Experts of a small language model: width 768.
Below are experts of layer 3 (counted from 0) of a mixture-of-experts language model. Rows are named router (the router's row for the expert), up (a neuron's input weights, with its number) and show model dimensions 384-575. Each number is 128 + 24 x the weight over its row's rms, rounded and kept within 0 to 255.
After each expert's rows: a language model's description of what the expert responds to. This comes from a sample of Wikipedia text that the model never trained on.

# expert 30
router [ 95 115 119  84  98 143 132  92 124 133 137 139  99 122 117 114 117 135  69 123 149 136 111 107 138 127 166 104 132 146 152 145  91 149 148 117 103  99  98 136  99 154  84 108 137 174 152 155 141 113 130 126 168 126 148  96 139 156 149  98 148 140  90 154 141 102 122 100 130 128  89 143 162 126 134 163  86 182 138 123 135  97 121 150 126 104 140 166 214  75 163  73 132 117  89 112  95 110 144 153 100 110 128 113 157 115 125 157 134 128 138 173 179 107 147  98  90 123 111 168 140 112 124 103 122  91 144 100 146 173 158 103  85  98  78 129 105 143 139 136 112 153  99 123 121 120 138 127 125 112 135  80 102  94 132 120 150 102 115 111 115 123 105  90 109 107 158 101 155 129 132 151 127  92 144 105  99 141 124 115  89 162 156 122 186  99 135 135 131 144  97  83]
up0 [117 128 136 107 132 142 189 125 136 122 149  75 126  86 105 137 105 104 109 113 101 163 142 153  73  96 114 150  80 136 133 149 110 137 131 139 148 111 118 147 121 155 162 113 116 100 136 119  92 119  96 155  98 126 128 153 109 109 129 178 161  86 115 101 131 180 140 106 145 167 112 126 136 163 147  78 132 100 124 149 150 158 153 126 119  94 146 107 150 145 126 109 100 137 141 123 142 130 121 142 139 174 147 150 123 158 110 163 109  96  92 149 163 143  63  86 160 121 114 149 121 129 168 151  96 144 114 111  98 132 116 113 115 125 156 115 153 121 126 113  85 124 123 115 148  87 134 128 111 101 103 119 156 127 144 103 137 118 117 129  66 116 151 153 140 147 134 142 121 115 129 119 116 130 112 127 130 109 137 125 139 145 150 122 120 201 126 129 161  70 165 104]
Single digits inside numbers in tables of results, percentages, scores and dates, e.g. −3.4%, 7–5, 03/12/1994.

# expert 5
router [ 95 112 163 145 157 139 160 179  95 116  98 144 120 138 123 173 126 140 109 114 143 109 179 134 112 149  74 153 121 107 155 166 112 105  84 131 143  97 150 146 132 177 143 174 124 126  85  98 144 126 146 124 136 126 120 132  75 128  97 109 103 136 124 104  85 159 127 132 137 128 111 102 122 111 110 146  69 114 139 104 158 145  96 124 144 141 131 136 113 157 115 173 142 129 169 155 127 109 129 122 143 120 129 167 125 127 138 105 105 127 128 132 157 145 175 137 147 129 140  91 118 125 165 118 107 107  99 135 108 132 111  99 125 113  86 107 162 143 116 117  98 151 120 177 142  96 112 130 130 103  90 136 139 124 143 125 110 106 117 160  93  96 116 133  71 158 115 135 164 155 135 138 141 113 139 125  72 133 137 135 127 129 110 122 109 142 112 106 156 131 113 142]
up2 [ 88  93 123 108 125 112 175 132 114 157 168  78 122 109 139 113 119 138 110 101 124 150 146  98 104 147 104 152 114 125 118 115 113 106 110 127 150 168 120  71 131 123 144 100 134 120 171  90 151 138 109 137 119 141 122 150 125 118 145  81 142 119  67 140  91 140  78 158 116 141 133 125 139 161 112 154 101 136  68 119 174 103 141 125 138  85 159 123 133 134 107 146 117 116 132 123 172 131 145 125  89  97 196 119 109  78 172 111 128 105 156 127 108  95 130  98 123 129 127 100  95 198 167 137 105 136 126 139 165 131 113 158 162 144  76  87 165 128 188 136 166 121 117 141 163 196 134 167 104  92 145  86  91 115 117 120 140 110 126 149 122 111 103 193 146 155 169 140 144 157 139 145 143 141 118 114 127 118 116 176 112 144 140 161 103 187 160 118 141 148 141  97]
Opening parentheses before dates and numbers, line breaks, slashes and table bars in infobox and list entries, e.g. (1921–1985), Preceded.

# expert 9
router [117  95 118  64 136 139 121 145 108 146 140  66  95 103 125 120 120 117  99 144 160 132 138 136  94 101 122  93 139 117 125 120 169 133 138 144  91 103  74 104 120 160 147 178  95 140 145 129 152 102 132 143 184 142 169  92 155 166 136 114 156 152 119 102 102 141 162 120 129 100 100 166 150 124 142  88  87 150 143 132 134  90 140 144 126 158 131 161 115 154 132 143 153 149 114 166 132 177 124 131 132 136 138 193 125 141 150 126 139 144  89 114 116 143 131 147 131  95 143 154 122  78 109  99 126 125 138 135 116 160 142  97 126  84 136 184 130 100 125  83  98 148 105 116 118 127 155 123  99 111 138  83 132 112  84  78 145  76 108  81 161  86 147 109 121  82 169 148 103 133 152 131 147 112  96 109 154 165 116 134 115 145  95 142 122 145 151  60 126 138 181  93]
up0 [132 122 129 110 128 161 120 168 147 150 157 122 111 141 122 118  92 134 152 140 145  79 168 160 124 144 124 127 141 111 122  95  64 105 167 154  86 110 129  96 142  93 114 122 137 158  82 111 100 118 111  98 127 107 120 125 105 103 147 120 138 127 132 119 126  78  75  91 144 144 150  54 139 145 136 159 106  88 121 130  96 103 142 119 151 139 142 107 138 160 161 147 153 122 143  87 124 127 122 128 127 150 167 127 156 126 119 113 109  91 107 117 122 112 137 119 111  96 109 148 127 100 146 169 138 104 126 135 152 148 106 104  89 108 148 158 121 155 152 124 120 128 105  96 153 108 178 124 129 130 131 109 144  87  86  99 109 125 141 105 123 115 177 141  47 145 125 156 106 164 176 122 118 150 101 114 137 135 104 135 100 130 132 117 129 205 145 116 130 133 139 125]
Final digits of numbers and years followed by a space, often in tables or dates, plus word endings like -ing, -ations.

# expert 24
router [ 96 155 106 157 146  97 140  86 116 155 169 148 116  92 100 106  81 124 129 170 168 120 102 150 124 186 130 120 128  84  91 116 136 184 117 110 111 101 129 131 140 127  99 122  97 144 135 104 101 137 121 103 101 141 124 114 112 117 109 159  98  90 119 134 109  95  93 145  99 146 101 111 147 119 120 145 154 165 145 105 104 166 126 122 119 123 134  91 114 106 111 111 135 126 138 103 131 138 101 154  80  91 148  74 110 125  70 146 162 103 119 141 144 142 134 165 106  79 151 152  90 157 148 114 146 137  85 113 138 130 120 140 144  92 123  98 144 132  97 160 141 166 135  89 109 152 120 129 120 150  93 130 131 106 115 149 138 132 127 102 174 130 107 126 121 127  95 103 103 112  97 155  93 111 107 116 112 155 157 171 116 124 143 104 136 114 104 161 141 148 172 127]
up0 [142  83 116 129  76 106 144  93 126 147 146 112 102 145 112 140 153 111  99 165 107 139 119 130 140 111 146 113 148  90 125 103 159 161 105 127 111 132 100  84 139 115 127 160  92 104 118 130 106 140 191  98 130 107  66 113 161  96 113 136 146 140 182 106 162 114 110 103 156 105 111 102 111 159 116  91 116 121 125 141 152 121 153  89  80 100 113 100 152 142 119 102 162  99 167 120 120 149  78 162 100  93 157 126 128 121  99 149 167 167 115 114 109 142 144 110 174 121 138  75 146  66 158 124 141 118 152 118 143 169 130 155 145 132 158 134 101 132  97  84 138 153 119 137 138 153 125 143 110  98 128 116 149 117 139 131  89 125 106 119 133 132 161 124 139  96 173 139 156 112 149 150  98  99 127 109 156 145 143 111 151 144  82 134  86 130 121 148  85 163 147 143]
Syllable pieces inside or starting foreign names and terms, such as Mc, Mar, Bar, Khan Y-un-is, Os-age, Ac-teurs.

# expert 25
router [126 103  98 141 135 121 132 135 120 109 150  99 132 160 140 142 140 111 132 143 103 167 140 113 147 117 162 121 114 135  96 110 106 116 143 144 105 104 138 120 136 110 117 134 140 124 161 155  86 127  90 125  82 113 116 134 131 113 146 152 162 134 111 106 108 158 125 171 121 114 142 129 132 143 140 121  93 115 119 149 134 157 138 176 151 171 171 124 136 160 133 128 138 144  93 155 147 153  77  81 164 162 124 132 124 127 121 107 144  89 124 126 120  74 155 139 126 147 107  99 128 139 144 120 141 127 137 119  86 119 146 119 120 128 168 148  95 142 134 125 169 108  94 184 152 129 133 141 133 134 124  67 150 174 156 109 142  96 124 135 158 132 156 167 144 113 141  92 130  89 164 141 103 134  85 115 123 151 146 123  81 156 139 131 132 138 158  96 122 134 129 156]
up0 [172  95 126 121 141 148 121 144  88 160 131 143 107 116 130 129 139 163 149  87 143 139 114 138 136  89 148 150 111 118 128 131 148 146 139 106 117 138  90 106 136 152 144  85 167 170 116 137 127 172 152  74 127 122  99 198 130 118 136 107 187 154  74 135 135 111  95 181 132 136 112  96 109 120 110 128  91 110 157 142 149 140  85 113 133 138 137 143 142 112 127 116  87 100 125 151 150 114 134  91 169  63 184 149 120 155 130  99 130 116 126 154 123 126 132 138 141  89 126  94 113 136 156 116 105 122 131 150 158 109 149 102 140  96 110 109 149 100 113 158 146 174  93 172 140 109  77 113 135 141 147 160  89 137 153 118 150  84 117 117 106  89 122 108 140 177 125 122 166 132 150 130 154 143 114 110 140 134  94  94 134 146  92 154  93 124 155 139 135 128 129 153]
List and clause separators: commas after places and names (Salt Lake City, Utah), and, en dashes, closing quote-comma.

# expert 3
router [136 127 128 135 158 111 130 147 138 130 138 131  99 107 116 146 102 129  78 139 185 132 113 132 110 106 147  94 177 113 112  95 160  85 168 148 134 124 111 132 186 181 133 149 109 123 126 130 185 121 140 116  99 150  92 100 134 139 142 132 111 152 163 123 160  99 114 132 126 146 112  99 135 187 102 141 129 124 140 133 147 161 121 140 113 118 143 154 165 121 150 138 175 115 137 122 141 155 158 114 101 128 113 131 140 139 117 120 107 114 124 137 128  84 131 117 115 107 137 148 183 100 115 141 143 129 137  82 115 112 149 108 153 104 132 119 144 135  98 118 135  87 138 127 125 147 110 132 163 117 137 103 151 176 138 157 138 102 164 111 156 120 159 117 128  96 134 186 136 120 122 163 135  94 139  98 120 166  84 137 185 147 143 148 119  91 139 110 121 116 147 121]
up0 [161 133 167 158 131 105 125 112 104 133 135 101 157 109 127 146 139 163 124 168  92 152 145  86 147 146 115 148  56 130 146 118  82 116 101 116 179 113 110 128  74 100  71 124 135 104 147 117  88 138 113 128 156  94 140 145 120  85 129 176 166 115 123 102 120 119 118 140 140 110 139 104  95 111 149  93 135  88 144 146 133 121 116 125 138 138 100 133 112 116 106 126 126 156 118 154 102 116  94 141 158 116 141 154  59  87 113 176 166 117 109 127 144 140 136 112 139 124 111  85  92 199 114 160 128 126 167 150 100 113 127 118  72 122 153 100 122 153 175  96 163 125  72 143 177 140 146 108 115 140 108 147  79 139 143 130  95 138  94 140  89 148  97  98 139 136 143 129 182 150 150 119 109 153  77 147 155 142 165 119 120 147 137 115 103 151 116 133 105 161 155 162]
Multi-digit numbers in codes, addresses and statistics, closing parentheses, and == heading markers, e.g. 135, (1), == History ==.

# expert 15
router [ 97 136 134 151 129 161 129 127 148 135 106 158 151 105 162 166 132 149 167 157  96 139 147 134 125 133 132 135 100 139 126 197 127 131 146 145 119 124 135 102 136 124 107  95 145 105 154 154 158 137 197 109 102 110 170  93 132 123 120  85 126 131 143  86  94  73 100 155  93  62 136 144 141 114 132 135 171  98 102 140  95 118 122 125 132 134 115 123 146  83 143  92 116 115 155 111 183 113  92 151 120  98 120 112 145 157 107 147 130 120  76 164 135 128 116 136  86  92 155 167 116 118 142 157 113 130 179 121 128 153 176 132 121 113  99 145 180 177 106 176 144 115 132 155 141 131 130 168 137  95 153 108 118 106 120 120  87 147 152  95 178 119 106 154 166 106  86 148  94 114  97 127 123  98 164 106 168 137 125 123 124 151 111 137  94 123  95 148 137 183 150 157]
up0 [150 168 104 141 151  89 127 133 105 113 112  77 134 120 145 129 104 131 142 182 148  93 132  81 140 128 126 137 154  44 118 152 133 150 114 134 142 146  75 127 123 161 163 124 128 105 132 103 110 141 100 132 153 146 124 170 123 166 157 128 132 127 130 107 117 149 145 128 152 168 148 108 141 147 101  89 133 128 136 147 145 144 102 118 130 164 108 132 132 143  93 174 138 143 145 162  92 121 141 136 112 107 108 153 103 150 164 130  96 127 173 107 170 110 143 110 147 139 126  70 136 120 153  99 136 131 131 146 165 154 104 147 115 122 123 137 132 107 152 108 133 185 110 110 159 112 153 108  86 127 123 137 113 138 125 111 178 182  98 154  90 125 141 170 141 124 130 106 130 127 202 126 130 176 123 133 145 161 132 165 164 121 128 134 143 118 155 156 171 131 121 128]
Single capital letters or St starting proper names in lists, tables and names, such as St-elletta, B-autista, N-an.

# expert 14
router [156 134 134 135 157 108  95 132 124 116 113 136 170 148 126 126 137 187 126 104 116 134 142 135 156 101 168 128 139 129 100 127 148 104 154  93 143 195 121 137 168 149  89 114 118 146 117 122 120 122 123  66 160 138 118 202 182 142 151 141 122 148 128 154 163 126 116  93 118 129 136  79  91 101 116 121 163 102 139 123 118 109 151 108 137 110 126 110 159 138 132 126 154 139 128 111  88 139 138 110 166 161 150 116 134 127 112  76 104 167 144 135 144 131 105  84  92 166  92  92 127 120 150 144 125 179 161 130 144 108  91 123 149 104 149  86 108 109 153 100 141 100 153 104 118 166 137 137 145 106 144 158 118 126 153 114 108 124 157 137 119 111 147  99 132 131 117 118 137 113 148 146 141 158 104 106 136 115 133 125 103 100 125  90 135 156  90 126 129 147 146 138]
up0 [ 87 152 133 111 129 142  89  61 114 136 102 107 127 102 128 100 146 113 141 133 103 132 124 150 136 118 124  89 112 136 125 113 114 140 178  88 149 133 148 136 130 120 128 131 111 133 159  96 102 115 119  79 110 126 136 113 143 123 142  81 173 134 135 105 139 109 106 153  68 131 130 111 111 108 119 157 114 142 166 107  95 121 112 111 138 127  95 119 126 117 148  99 100 145 137 109 152 117 118 122 160  72 124 148  98 137 155 119  89 139 124 125 127 137 183 117 109 137 132 171 102 121 121 147  84 107 109 163 139 157  95 104  98 170 141 105 114 128 132 110 114 157 152 136 106 145 147 115 120 110 144 135 106 121 142 127 168 137 115 143 108 162 116 144 119 180 155 133 166  95  98  94  74 174 140  88 153 113 126 116 146 143 144 131 149 156  89 117 150 152  95 144]
Conjunctions and sentence openers linking clauses, chiefly and after commas or semicolons, plus He, She, It, However, but, although.